config = dict(
    n_experts=32,
    d_shared_expert=64,
    num_attention_heads=8,
    init='normal',
    init_std_o=0.0,
    init_std_down=0.0,
    learning_rate=0.00317,
    beta2=0.95,
    decay_fraction=0.699,
    max_seq_len=1024,
)
Below are experts of layer 4 (counted from 0) of a mixture-of-experts language model. Rows are named router (the router's row for the expert), gate (a neuron's input weights, with its number), up (a neuron's input weights, with its number), down (a neuron's output weights, with its number) and show model dimensions 0-159. Each number is 128 + 32 x the weight over its row's rms, rounded and kept within 0 to 255.
After each expert's rows: a language model's description of what the expert responds to. This comes from a sample of Wikipedia text that the model never trained on.

# expert 2
router [167 154 136 150 128 177 116 135 111 112 138 174 111 142  55 135 149 114  65 118  97 124 160  66  99 115 182 118 125 128 186 127 128 166 115 118 102 136 168 156 114 115 126 133 141  90 115  93 127 114 115 174 148 186 132  86 161 144 127  88 140  82 105 122 122  62  96 133  45 157 143 183 113 129  63  97 133 124 141 153  62  97 131 163 195 241 117 112  67 119 117 159 133 133 178 124 172 201 123 199 149 109  91 138 163 199  72 153 105 154 155 126 142 135 151 151 121 150  91 110 132 153 191 124 130 107 111 112 136  82  89 126  78 118 139 136 110 142  96  95 146  89  92 158 168 107 126 109 128 106 116 142  99 161 146 142 120 122 125 104]
gate0 [145 138 138 116 157 159 158 162 137 121  48 153 142 148 116 182  94 143 174 141 155 141  90 136 108 175 131 179 156 112 101 122 132 158 117  46  89 143 130 144 106 150 152  86 114 170 179 128 152 134 158 215  64 189 122 110  58 115 137 121 119  84 168 154 106 163 134 126  71 119 155 104  65  95  80  47 148 104 107  95 144 134 148 136 103 119 135 139  94 148  56 146 133 104 145 125 138 120 108 138 135  97 117 135 113 148 134 162 110 132  95 160  92 128 161  82 104 166 108  81  96  66 152 140  96 103 140  84 117  90 107 132 116 140  96 176 151  55 137 140 170 115 174 109 151 106  99 132 126 138 169 110  73 198 127 173  90 173 153 110]
up0 [154 165 129 151 159 147 140 128 112 121  73 163 105 114 112 168  82 104 172 172 161 113  96 156  95 164 148 120 145 116 131 177 126 143 118  95 100 149 132 132  88 149 104  69 146 110 122 160 138 106 120 151  89 161 117  49 104 128 133 103 118  97 139 105 115 151  92 120  54 128 135 159 133  68  87 113 168 122 109 108 157  75 167 160 119 148 130 143  82 132  53 104 161 153 143  95 134 150 150 129  74  95 159 150 167 148 101 169 136  85  96 144  93 138 176 142 126 135 140  96  80 138 124 104 119  90 120  90 121  60 167 127 110 126 104 106 134  69 110 123 129 104 172 135 178  67 134 175 104 166 159 135  66 219 117 158 116 235 167  82]
down0 [100 131 123 163 143 148 123 130 125 111 145  89 186 116 129 118 141 112  70 146 105 120  92 108  78 125 116 159  83 118 136  93 186 150 133 190 148 103  92  98 165 151 126 197  87 118 117 175 123 118 160 107 145  98  80 201 139 155 177 153 157 146 134 143 168  76 159 106 141 149  77 134 182 151 159 169 151 137 134 137 124 165  81 136 173 135 135 187 127 145 105 123 124 152 108 175  82 114  89 149 172 170 103  53  83  71 115  55  78 119 143 140 133 112 125 129 175 121 188 126 156 165  96 179 199 125 122 144  79 111 146 125 143 122 117 113  80 155 175 115 112 140 162 110 127 152 167 103 100 118 107 152 194  73 103 116 175  65 120 114]
What it handles: Numbers in data fields. Number tokens and years in tables, coordinates, census lines and scores, e.g. 2010 Census, 69–50–1, September 24.

# expert 11
router [117  96  76 142 129 149 134 154 125 184 124 107 173 119 119  93 137 134 117 137 142 118 110 109  77 120  81  88 117 134  98 111 145 124 134  94  74 115 131  85 160 143 148 122 161 158 128 187 153 166 151 146 194 150  48 117  90 124  92 129 119 121  94 104 157 107 117 185 142 126  97 144 133 104 132 158 161 137 116 165 131 110 173 120  77 154 119 182 125 147 157 162 157 205 129 178  83 148 106 115 143  74 150 148 166 107 158 115 159 139 133 126 110 134 204 145 166 133 124  87 125  67 132  81 169 188  44 218  94 140  90 164  99 106 144  83 126 152 155  95 195 121 114 118 138  87 105 125 163 125 186 123 206  87 141 151 103 129 148 162]
gate0 [ 50  79  54 123 117 103 154  94 111 126 128 134 116 178 133 157 114 197 117 133 138 126 133  86 112  97 121 181 115 176 119 170 144 131 149 160  79  98 122  99 179 141 136 110  57 102 182 133 203 112 192 131 141  77 123 136 145 130 148 107 127 126 155 134 188 134  96 145 126 170 141 161 139 109 119  66 115  90 148 120 122 129  93 134  94 115 148 149 149 109 152 100 201  86 146 162 125 143 137 150 178 156 182  92 114 117 127 146  79 160 121 151 135  94  96 104 151 135 130 128 179  98 136  93 155 102  99 113 160 176 108 146  60 124 123  40 127 158 120 148 171 118 114 150  93 111 164 139 105 168 198 153 119  96  65  85 170 101  73 118]
up0 [145 108 128 155  70  88 104 101 111 158 137 115  88 128  41  91 154 177 121  99  91  85 117 146 136 109  82 135 114 102 173 153 159  99 141 134  44 122 103 125 114 127 146  85 114 105 115 104 182 162 168 129 114  72 114 115  73  90 101 123 117 173  96 160 144 117 126 177 145 130  78  98 154 114 124 128 137  87 144 152 144 115 106 136 135 132 150 145 159 100 168 119 186  87 123 182  74 141 126 210 171 124 141 129 151 106  70 114 106 120 219 117 138  79 144 105 131 132  87 196 170 125  87 196 163 138 120 131 192 130  99 104  94 119 111 102 132 111 147 138 129  77 145 132  72 129 134 127  72  89 182 117 171  83 134  85 142 109  89 149]
down0 [101 107 156 125  77 102 136 128 155 133 121 121 117 105  97  73 116 116 131 105 111 116 150 123 103 156 120  69  53  94 113 146 135 110 133 129 114  80  93 137  99 129 188 155 134 140  78 124  78 149 190 130 104 187 148 192 118 131 148  81 164 125 163  74 135 147 185  94 128 125  56 142 188  85 127 129 139 144 107  87  78  94 112 105 117 187  72 133 156 108 122  85 112 100 148 127 113 138 161 110 107 157 117 123 127 120 110 149 136 155 142 141 215 141 169 179 109 147 176 166 124 181 128 148 171 172  80  86 108 147 144 162 100 176 158  99 124 179  95 154 118  87 116 140 157 119  50 153  89 121 103 160 215  96 182 119 119 149 124 117]
What it handles: Was/were and word-start pieces. The verbs was, were, is, he after pronouns, and capital-letter or "er" pieces inside names, e.g. Us-er, E-er-ste, K-jær.

# expert 8
router [151 167 114 115 142 182  89 174 168 152 173 131 132 105 193 136  92 157  93 102 121 155  53  92 149 109 177 145 105 129 143 153  80 107 172 125 115 118 100 116 113 132 101 164 131 115 131 128 140 137 132  85 113 103 132 100 175 142 122 147 139 174 100 214 151 138 103 137 167 113 189 172  70  70 158  75  98 162  75  63 152 148 212 102 144 131 124 143 134 169 184  99 122 208 148 116 153  48 126 112  86 113 106 138 150 104 145 105 115 136 134 130 105  79 114 146 113 103  37  73 119 101 120  84 109 138 106 103 136 161 152 141  81 121 141 166 133  82 129 151  96 100 116 161  90 106 109  99 117 113 112 114 166 196 138 125 132 130 129 131]
gate0 [124 134  82 167  90 121  91 137  73 108 114 120 159  93 128 179 169 126  47 146  99  60 142 118 135 138 143 104 195 108 125 132 124 124 150 100 114 165 116 110  88 116 165  93 145  91 177 146 123 193 115 145 103 113 151 150  96 144 144 154 158 150 131 145 112 191  89  96 130 149 216 167 161 165 128 149 238 106 146  98 108 111 102 129 139  53 173 168  96 101 160 179 134 176 152 151 134 100 144 129 105 116 153 163  99 125  99 130  91 135 133 122 150 163 111 140 138 147 187  74 134 147 146 110  57 149  83  93 165  79 120 108 130 119 134 107  62 138 161  95 125 159  98 107 140 164  89  83 147 145 107 144 119 128 123 138 198 135 108  84]
up0 [140 156 166 125 143  98 113  64 131 112 112 140  70 142 117 123  89  84 164 143 159 196 127 162 147 162 118 149 124 135 153 141 144 136 132 104  94 123 142 153 168 109 108 134 153 220 124 102 142  86 109 153 139 144 118  84 140 216 136 140 124  84 156 160 122 154 143 126 148  86 105  94  93 126 157 111 104 141 170 141 106 138 165 175 103 183 118 132 168 215 100 132 126 106 128 181 119  75 218  93 156 102  87 156 136  76 147 195 128 124 101  85 138 119  94 168 165  73 154 135 124 105 160 116 107 155 153 146  89 159 138 164  80 145 132 112  97 159 135 105  64  79 126 168 180 132 156 205 129 145 146 124 153 169 109 117 112 180 161  92]
down0 [122 168  93 116 112  52 136 170 110 181 165 118 114 117 175 115 155 130  86 137 121 112 141 122 145  87 146 125 173 124 105 111 168 142  73 162 157 143 115 161  73 140 130 101 163  59 111  81 157 136 166 146 181 143 176  91 120  96 167 132 147  85 108  83  89 169 144 106 121 164  83 153 175 130  92 168 123 116 155  90 164 130  99 161 121 126 109 104 228 151 111 162  76 121 120 107 144 162 127 153 127  73 176 123 107 112  92 167 111 198 121 122  75 164 167 127 138 146 130  73 150 167 132  67 129 170  79 142 149 119 137 100 126 132 131 113 146 162 107 129 142 149 178 126 166 159 130 153 126 197 154  63 107  99 202 125  90 162 108 120]
What it handles: Table pipes and names. Pipe separators opening or inside wiki table rows, plus common first names like John, James and Best, e.g. "| Source | Rating".

# expert 13
router [144 196 166 122 134 113  96  30 175 148 112 165 128 119  82  80 109 149 119 130 147 109 205 147  98  98 183 163  73 132 140 109 128 136 153 148 128 139  98 170 125 120  98 144 178 129 137  45 112  62 154 126  88  46 150  63 100 184 200 157 109 106 133 116 105 173 136 140 105 163 172  74 155 130 127  82  81 114 138 182 140 127  95 128  73 114 136 110 150 149  86 143 149  96 123 164 129 131 146 133 129 117 101 106 127 178 149 177 104 169 162 135 122 164 124 132 167  75 107 175 117 154 134 186 118 161 147 124 141  81 154 155  78 133 167 103  66 164  89 136 150  92 132 154 120 132 151  95  86 134 136 153 114 129 120 135  87 131 120 132]
gate0 [155 162 108 163  96 132  78 125 171 118 146 109  54 119 162  95 111 143 137  82 202  73 155 176 113  47 104 110 125  71  88  71 125 142 152 111 138 168  68 139 168 173  61 134 121 100 100 103 104 143 108 120  90  73  60 110  92 131  80 156 144 117 124 167 221 166 138  83 142 124 162  77 139 153 101 112 130 122 149 113 103 158 101 114 137  96 105 110 126 129 126 163  92 115 120 154  55 122 156 119 107 139 138 126 105 133 148  80  78 138  78 165 157 135 120 139  87 129 117 148 116  93 121 172 102 144 198 105 124 143  98 171 117 178 139 123  92 181 163 101 164 132 120 133 102 135 116 146 136 121 164 131 153 117  65 167 166 101 171 111]
up0 [113 107 152 144  98 117 188 147 141  96 163 138 166 109 170 110 142 104 103 134  96 161 118  89  95 129 171  93 103 115 170  67 228 146 104 146 164 113 138 105 182 102 154 124 147 157 179 100 113 145 175 111  53 160 162  90 145 180 107  88 172 116  98  90 108 112  93 127 117 113 103 161 126  72 116 117 175 157  90  88 107 110 146 121 153  87 198 126 114 174 140  97 137 141 138 150 131 144 130 119 140 111 116 209 172 128 146 153  90 153 127 122 175 159  76 107 152 120 159 145 142  59 128 100 148 116 106  35 120 130  92 161 169 116  96 161 128 162 129 123  76 130 117 157 141 139 124  72  82  68 151 124 116 127 188 143 182 157 133 103]
down0 [116 183 105 104 139 114 138 192 143 120 169 116 136 114 124 101 170 166 134 126 152  95 155  99 144 126 143  86  96  91 111 114 100 157 166  98 166 143 137 161 145 154 134 142 166 139 177 169 161  87 155 137 106 165  70 117 136  77 102 196 146 176  68 141 101 130 144 187  95 145 132 102  29 102 120 131 179 113 126 165 106 124 127 145  85 156 122 146 115 136 101 173 144 107 119  80  17 126 183 109 145 134 123 109 156  61 132 186  97 100 189 116 148 135 122 106 122 154 103  99 134 169 129 153 145  97 153 123  67 139 148 131  62 145 182 170 158 162 137 183 146  61 111 137 124 117 150 110 136 180  94 134 169 154 124 108 114 137 110  84]
What it handles: Scientific word endings. Adjective and Latin suffixes in biology and science text, such as -ological, -iform, -us, -idae, -ium, plus words like known, used, species.

# expert 19
router [183 153 159 113 185 128 151 121 129 147 168 158 141  92  79 106 140 101 129 147 127 153 129 152 116 167  98 171  97 158 151 154 103 147 193 186 164 120 138 162 114  59 101 113 118 172  51 135  80  91 117 149 164 137 143 109  57 102 150 128 113 133 149 143 140 147 150 195 198 191 141 140 105 114  97  84  88 103 148 155 153 147 141 117 156  71 120  95  76 131 121 149 129  75 142 110 144 104 113 113 110 172 137 112 125 153 116 162 109  64 117 115 137 175 150 123  97 162  96 103 125  99 132  90  62 119  53 127 146  67 186 135 118  81 144 137 110 109 116 173  89 198 121 133 139 169 127 120 134  84  82 119  92 114 154 126 213 119 149 122]
gate0 [125  91  59  65  94  99 149 139 111 144 167 101  98 130 119  82 136  86  85  86 158 163 142 129 107 127 140 152 105 134 101 128 162 149 124 134 158 159 149 145 121 116 151 164 141 142 104  92 162 166 119 154  60 159 135 127 128 123 134  61 112 121  88 160 145 131 134  93 137 167  67 154  57 152 108 152 126 129 160  96 155 154 106 147 111  91  78 159 112 138  98 123 132  80 159 163  57 106 103 153  66 142 161 139 187 130  76  87 134  88 133 131 127  94  26  67 117 169 166 119 100 149 166 185  63 143 135 170 175 144 150 112 123 117 170  43 133 108 153 124 147 105 128 101 153  92 121  89 178 105 150 103 105 146 127 146 120  71 124 166]
up0 [106 182 166 142 153 142 156 132 136 128 126 129 202 143 155 201 133 121 172 171 132  83 110 118 176 106 100 100 173  66  85 125 162 113 131 165 109 112  54 132 140 188 130 117  83 142 136 124  85 153 132 104 136  86 108  96 105 146 108 178 188 155  94  98 126 131 129 152  86  87 180  88 159 127 140 175  96 157  97 165 102 137 144 157 115 131 139 146 105  65 148 140 143 177 125  89 163 178 121 125 155 136  96 117 172 146 192 158 125 148 119 114 113 129 215 205 188 110 135 148 142 189  84  57 196  85 131  97 119 111 140 118 139  74 107 117 170 146 112  82 123 147 112 118 121 145  99  99 148 149 140 140 139 116 137 182 125 141 107  94]
down0 [147 161 166 127 114  89 122 108 170 132 196 113 139 125 171 146  82 155 142 128 123 143 149  84 187 138 140  86 137 125 130 194  44  96  65 132  94 133 158  91 156 164  95 137  89  93 123 145  94 145 148 170 125  97 143 106 140 102 135  94 139 220 117 125 155 149 161 161 163  78 169 127  95 142 158 124 115 128 118  93 167 132 159 146 104 147 135 153 154  60 146 148  51 152 130 119 184 110 115  96 131 129 137 113  99 157  99 107 134  59 142 160 158 160 120 152 153 114 160 139 136 151  61 136 105 183 137 163 155  98 109 113 111 139 153 116 121 124 135 123 118 169 168 179 105  81 132 151 148  66 132  98  91  65 105 157  58 103  86 211]
What it handles: Opening parentheses. Opening parentheses after nouns in tables and infoboxes, as in Captain (T20), Parent(s), birth dates; also pipes, slashes, quotes and percent signs.

# expert 5
router [166 129 152 150  89  64  82 176 169 185 107 131  63 111 106 151 117 108 136  85 110 125 130  96 185  93  98 217  98 160 129 125  95 134 102 142  97 133 135 116 128 190 126 163 172 117 108  99  96  76 199 168 171  92 119  68 117 100 136 138 124 147 175 117 105 141 127 100 126 134 103 117 176 116 134 110 102 109 133  82 171 121  94 149 192 119 139 112 145 112 182 182 137 128 111 123 123 122 110 101 115  97 106  93 172 138  80 138 129 104  90 191 133 132 159 115 178 107 104 149 157 103  40 151 131 154  92 161 184 136 102 158 116 132 120 129 197 132 143 103 130 102 175 122 168 138 135 205 108 139 161 178 132 134 153 134 101 202 157 118]
gate0 [123 130 180 162 112  96 171 171 150 105 109 129 108 123 132 119 110 126 170 120  82  77  72 161 146 165  88 104 126 179 174 146 114  69 155 130 154 101 125 110 165 148 197 164 141 156 126  96 143 146 103 105 139 162 109  89 128 112 167 138 128 154 139 107 123 168 192  99 132 106 167 196 205 161  64 176 128 106 141  66 143 118 175 114 137  93 107 159 152 210 192  96  76 130 147  96 142 115 102 111 128 156 108 158  67  94 104 149 121 139 139 128 107  98 166  86 152 148  93 132  88 111 149 145 182 131 106  68  99 127 102 120 146 111  65 134 185 128 136 114 156 120 110 153  93  94 124  57 149 122 182 119 119 124  71 138 124 149 180 156]
up0 [138 101 105 107 174 115  85 102  38 112 186 123 171 135 105 131  84  91 121 150 169 135 132 106  89 158 170 114 112 143 108 118 108 168 125 138  94 132 100 115 126  88 123  73 119 134 158 133 115 140 162 172  64 127 139 202 122 112 109 141 105  90 164 124  88  78  67 160 175 159 118 121 123  74 166 127 153 155 115 169 107 120  76  91  79 130 137 117  71  75 150 125 134 144  92 164 128 115 176 114  75 171 182  91 157 190 128  78 173 127 163 136 133 148 138 105  90 180 133 171 163  99 143 120  69 151  89 127 154 138 143 118  72 210 139 134  63 117 104 158 110 112 139 134 105 132  78 188 115 103 123 105 133 130 158 126 111 115  71 100]
down0 [126  87 134 106 188 136 165 126  72 188 138 132 192 156 105  82 179 129  83 137 129 140 104  81 150 152 129 139 201  99 131 162 124 140  94 110 161 179 141  86 103 157 129  67  89 145 123 122 149 141 127 104  57 128 157 147 123 128 139 126 131 137  63 106 150 164  92 152  79 133 129 147 119 156 134 108  94 103 129 194  98 115 107  82  33  78 146 107 104 129 123 164  99 148 132 152  76 102 112  96 107 104 134 168 116 148 144 120 148 123 125 152 134 175 114 128  84  74 172  90 149  76  99 159 148 129 173 156  87  91 106  77 130 155 194 136 128  98 148 122 104 200 193 116  73  91 104  99 183  75 103 116 120 155 144 144 144 141 120  99]
What it handles: Copulas and function words. Mid-sentence copulas, auxiliaries and small words like is, was, be, not, one, first, especially in "is one of" and "was served by".

# expert 28
router [ 79 112 169 159 104 167 128  71 133  91 108 128 134 214 117 136  75  66 131 101 151 144 109 142 139 138 112 137 131 155 107  79 123 113 135 163 144 136 103 111 210 167  92 149 116 136 175  96 164 149  94 101 133 150 103  87  80 115 151 115 132 152 122 122 112  90 109 165 145 179 141  82 106 129  65 120 148  67 124  87 143 130  89 159 160 127  87 153 179 152 146 158 137  92  94 138 121 142 125 208 125 122 157 116 125  96 116 147 158 143 143 170 109 162 112 127 181 178  81  93 140 119  83 137 109  18 197 118 125 126 157 147 125 136 141 155 111 166 154 155 134  83 127 158  59 111 166 159 130 136 169 153 198  78 124 182 150 108 110 117]
gate9 [ 85 159 145 123 134 145 136 105 123 171  97 114  88 129 138 149 129  57 190 142 116  90 115 159 151  94 117 121 116 133 147 108 178  92 154 143 149 149 107  92 156 156 104 126 152 142 117  87 161 141 127 143  54 122  60 101 118 146 166 118 162 118 131 128 147 126  95 134  78 116 169 122 118 172  49  96 124  97  85  82 120  90 102 121  90 157 106 143 151 192  74 151 157  95 144 162  96  69 124 181 126 101 140 126  86 108 163 134 165 139 173 164 106 127  88  89 177  82 163 107 109 114 118 187  53 108 178 121 192 138 135 165 140 133 127 177 119 141 151 116 196 105 155 173  80 173 165 109 152 155 115 195 126 139  83 147 180 100  93 150]
up9 [ 76 137 122  95 134 103 128 132  97 160  95 162 147  99  53 142  82 178 102  87 185 145 157  75 128 108 102 144 117 153 124 152 113 104 128 131 102 131 142 181 113 102 132 125 128 122 101 124 108  75 121 126 163 105  85 116 131 125 135  87 169 153 125 158 102  88 130  56 135 179 142  59 151 148 164 175 137 169 127 146  96 128  75 163 123 179 164  79  92 101 164 111 183 121 175 104 151 138 109 134 117 156 129  82 147 148 147 113  85 116 110 124 150 142 136 134 167 145 122 172 136 172 177 185 238 133  80 164 118 103 181  99  94  75 151 111  90 116 136 100 118 146 172 133  99 139  94 153 132 126 150 134 165 153 218  99  83 164  75 113]
down9 [142 143 113 137 118 137 101 107 127 174 131  44 113 162 184 104 135 145 122 115 109 110 146 141 172 128 122 107 128 128  42 134 122 104 182 113 140 118 139  55 164 169 160  50 127 174 165 132  87  92 148  79 153 114 121 194 104 118  94 158 125 137  52 130 197 124 133 133 146 131  97 138 116 180 123 105 132 127 155 158 176  94 152 104 102 129 144 161 103 165 157 185  91  83 111 103 142 122 141 128 155 142 125 125 120 128  84 146 134 166 185  92  52 116 134 108  91 174 133  79 172 114 168 142 116 118 199 116 181 181  75 149 156 144 126 162 117  82  85 106 132 137 129 163 115  89 179 152 140 149 155  84 184 106  73 114 156 125 116 158]
What it handles: Function words and verbs. Clause words and verbs in narrative or review prose, such as that, it, but, which, not, stated, made, plus prefixes dis-, re-.

# expert 22
router [128 111 155 125 137  99 138 158 137 140 107 140  91 105 106 107 106 104 109 126 140 148 138  57 114  99 134  96 143 125 193 162 166 114 158 123 110 115 160 113 161 129 120 136 134  96 179 147 139 163 161 123 171  82  88 126  74 111 155  86 148  94 115 186 140 116 120 129 142 123 121 102 107  71 179 129 147 148  75 125 177 127 116 111 135 156  60 195 131 122 116 134  54 133 134  81 141  96 113 126 140 166 184 136 119  91  95  64 144  74 131 147 153  80  87 135 107 113 149  90 140 151 131 159  78  89 184 169 144 102  90 153 146 207  90 132 106 185 118  80  38 115 173 151 187 153 169  98 147  92  99 111 158 101 190 133  68 129 125 160]
gate0 [104 184 156  59 165 138 148 104 142 150 142 150  96 143 111 135 141 153 158 135 204 159 124 103 138  60 124 136 119 172  83 123 139 120  89 128  74 125 162 115 142 114 123  95 105  91  84 135 160 129  96 201 131 111 141  94 131 139 156 152  96  91 121 108  96 147  79 128 129 162 126 144 148 140 119 143 150 140 159 147 119 140  88 139 148 123 123  85  63  78  77  80  91 150 120  81 116 128 125 113 149  92 166 176  81 158 115  84 149 209 102  95 133 119 127 120 109 141 109  95  83 197  73 167 155 177  58  92 144 186 126 123  61 176 112  52  98 115 128 169 102 124 146  68 160 123 150 104 160 157  95 116 127 118 156 123  90  88 178 100]
up0 [141  59 112 163 126 134 129  95 135 150  74 137 177 130 152 150 118 164 117 102  83 133  97  62 124 125 176  75 120  46 179 111 125 136 175 144 123 137 152 111 126 166 135 111 119 133 189 125  94 115 163 111 154 163 147 184 143  98  97 101 106 100 165 116 154 111 158 105 120  93 140 139 138  97 147 157 141 116 117  97 129  82 142  97 105 162 108 130 113 125 187 157 119 116 188 127 114  89 111 159 141 158 141 144 138  72 105 141  61 134 127 142 109 139 165 178 117 117 105 178 183   0 162 147 104 119 101 149 138  78  94 161 176 116 184 163 128 121 132 119 128 149 151 152 134 134 120  82 100 142 119  82 107  85 138 123 204 159  59 147]
down0 [109 147 101 139 149  95 106 134 115 109 105  88 120 185  67 171 128  99 164 138 135  67 153  93 157 100 121 134  96  85 146 133 121 127 124 137 139 188 137 121  66 157  79 107 189 107 128 171 145 159 125 138 132 168  89 147  83 123 112 114  82 138 168  93  92 127 154 114  84  75  69  89  83  95 159 113  98 155  67 111 125 119  85 137 178 134  75  93 112 115 101 195  87 121 134  51 160 110  79  98 112  62 152 147 180 100 121 170  63 146 184 155  80  96 158 120 141 114 102 119 106 164 202 137  76 109 159 138 152 123 130 184 102 145 105 117 152 117  97 111 125  97 111 143 102 136 183 143 117 122 105 105 136 149 130 160 172 171 100  94]
What it handles: Line-start hyphens. Hyphen bullets starting infobox and taxonomy lines before Country, Family, Genus; also ISBN hyphens, year dashes and some the.

# expert 23
router [ 99 119  77  82 118 139  95 123  93 126  92 149 160 118 177  92 105 149 194 127  61 141 147 109 114 180 106 139  77  52  72 164 123 147 114 115 146 126 178 139 162 121 100 108 141 114 101 186 137 112 138  99 155 143 129 103 129 114 145  93 172 121 108 118 139 141 132 138  95 130 156 104 126 122 105 113  65 168 111  61 114 126 171  91  90 147  99 155 119 255 140 158 148 171 148 109  64 154 171 100 155 135 121  94 183 121 181 144  99 111 123 173 120  98 132 121 155 173 123  90 122  90 155 175 105 106  88 151 100 177 125 141 106  90  77 156  97  79 141 138 112 201 109 112 149  99 145 132  90 169 152 129 141 156 120 150 169 150 140  67]
gate1 [102 120  82 190 133  99  56 162 101  88 131 136  93 178  76 120 143 162 127 160 142 109 127 108 132 108  54 149 189 110 119 184 170  92 157 152 176 191 156 104 118 126 165 112 157 126 180 110 150 122 126  95  65 148 111 163 194 107 130 115 125 151 125 126 147 130 142 131 103 117 148 116 196  84  94 160 133 145 115 104 110 119 104 179 144  97  95 126 174 143 182 112 107  91 145 134 133 167 141 125  86 114 135 157 110 168 111 141 198 178  96 102 137 111 126  60 136 124 159 158  98 166 168 130 137 133 153  73 103 149 122 128  76 172 180 197 139  68  96 121 128 197  97  87 102 133 102 114 118 157 144 156 137  93  97 192 122 125  97 161]
up1 [147  62 130 115 139 175 216 117 102 150 130 174 126 101 119 112 174  78 132 101 150 111 108 130  58 124 171 159 150 176  84  90 102 128 123 110  50  66 139 167  75 150 112 130 112 146 134 194 159 170 112 110 154 154 113 157 116 173 153  95 148 166 104 133 152  99  97 122 133 110 183 157 136 131 168 135 112 112  86 164 134 131 127  92 149  92 130 130 129 113  36 142 106 112 105 153 145  86 117 137 181 158  69  96 165 120 127 156  98 102 149  98 132 182 126 123  88 182 134 131 162 106  74 188 101 145 216 103 125 139 120 155 159 135  84 104  93 123 149 154 111 125 122 137 111 163 150 149 150 123 105  47 108 135 173  74 134 106 163 126]
down1 [ 82 118 129  63 118 162 141 136 121  86 134  95 122  97  75 158 158  74 173 112 188 137 110 170 169 144 150 120  93 195 106 124  99 177 152 118 115 153 155  81 139 122 133 162 119 110 132 137 141 147 140 132 137  79 187 141 145 156 162  53 130 129 138 139 134 154 143 118 131 141 138 148 171 152 120  95 123 157 101 145 131  95 113 141 146  96 116 103 186  99 113 168 131 138 214 164 106 137 118  70 103 127 112  98 122  69 137 104  89 117 168  59 119 111 175 165 135 142 155 107 134 166 121 123 126 133 153 169 104  83 118 136 180 144 155 112  14 159 144 161 138 177 194 106  88 127 165 131 160 142 142  90 150 158 227 141 111 104 129  70]
What it handles: Word-initial letters. First letters of split lowercase words or capitalized names after the, a or a hyphen, e.g. f-roze, f-ees, j-uvenile, S-igns.

# expert 0
router [133 168 100 138  87 119 132  96  96 153 158 124  94 139 142 132 135 135 118 156 152 135 149 112 184 105 154 143 173 109 115 146 105 175 188 147 133 115 123 144 161 160 130 110 108 194 150 119 149 130 128 115 105 148  74 139 152 111 129  87 129 192 146  90 144 183 133 198 118 141 133 173 132  59 104  88 162  70 162 134 101 153 132  72  95 101 118 145 130 136 116  81 122 131 187 102  63 103 103  87 114 190 166 162 128 158 153 132 136  94 141 155 180  96  60 154 124 151 175  72 132  74 161 172 117 103 179 184 132 134 170  82 124 141 181 155 143 129 142 158 117  93 139  82 138 201 162 116 131 108 135 152 142 111 127 184 117 188 140 215]
gate9 [172  96 136 157 111  75 135 123  99 148  96 142 109 218 131 119 112 105 173 129  96 156  88 154 207 143  87 107 117 118 105 112  93 163 136 134  78 133 132 115  57  45 163  80 177 164 136 146 176 167 115 151 147  68  92 148 176 126 152  87  74 142 164 131 166 125 131 116 176 160 157 125  75  95 123 126  83 133 146 126  90 100 119  91  88 147  69 150  92 110 115 125  76 116 107 112 199 106 144 121 131 165 151 103 117 120 120 103 163 183  67 170 114 134 118 107 130 161  92 103 107 139 152 121  60 137 117 111 135 115 155 144  65 202 118 111 150 108 144  86  95  77 141 148 139 143 125 137 109 195 137 101 110 109  92 138 138 173 161 134]
up9 [ 99 176 119 189 155 164 121 123 200  85 125  57 163  95 144 186 144 117 109 137 150 147  61 126 125 105 139  53 110 140 100  74 103  54  77 138 166 136 135 130 130 132 116 141 146 154 112 170 115 146 146 107 153 188 164 111 103  90  96 141 167 142  71 168 140 171 135 145 109 126 148 199  97 171 161 129 151 138 102 151 158  91 137 101 179  99 155 120 117  97  94 138 163 138 121  95 129 194 130 122 178 134 141 130 110  73 114 127 111 175  95 123 187  94 144 134  98 155 134 114 166 149 128 109 169 108  76  92  67 123 175 128 174 105 127  84  93 126 180 117 169 115  70 166 117 124 126 149  86  73  79  86 111 127 101 136 102 160 142 147]
down9 [138  97 173  96 125 160 152 131 115 135  91 188 139 148  87 144 124  95 148  79 148 122 154 111 134 117 175  98  96 124 172 135  86 109 138 154 119  28 123 120 134 204  95  82 133  96 135 117 130  99 100 110 119 124 162 123 126 110 129  94  87 125 131 148  90 151 147 108 153 154 155 148 158  72 125 176 171 172 163  75 137  89 150 139 119 126 118 145 186 116 111 181 121 123 144  81 158  91  76  67 136 166 124 163 198  99 153 146 165  61 166 111 127 159 118 104 140 101 100  67  92  92 130 130 104  30 161 145 140 173 111 116 136 105 162 153 144 128 118  83  86  97 158 110 149 113  88 118 106 150 139 205  83 176 169 166 100 101 147 156]
What it handles: Conjunctions and clause starters. Coordinating words joining phrases, mostly and, or, but, to, plus clause openers like When, According, while.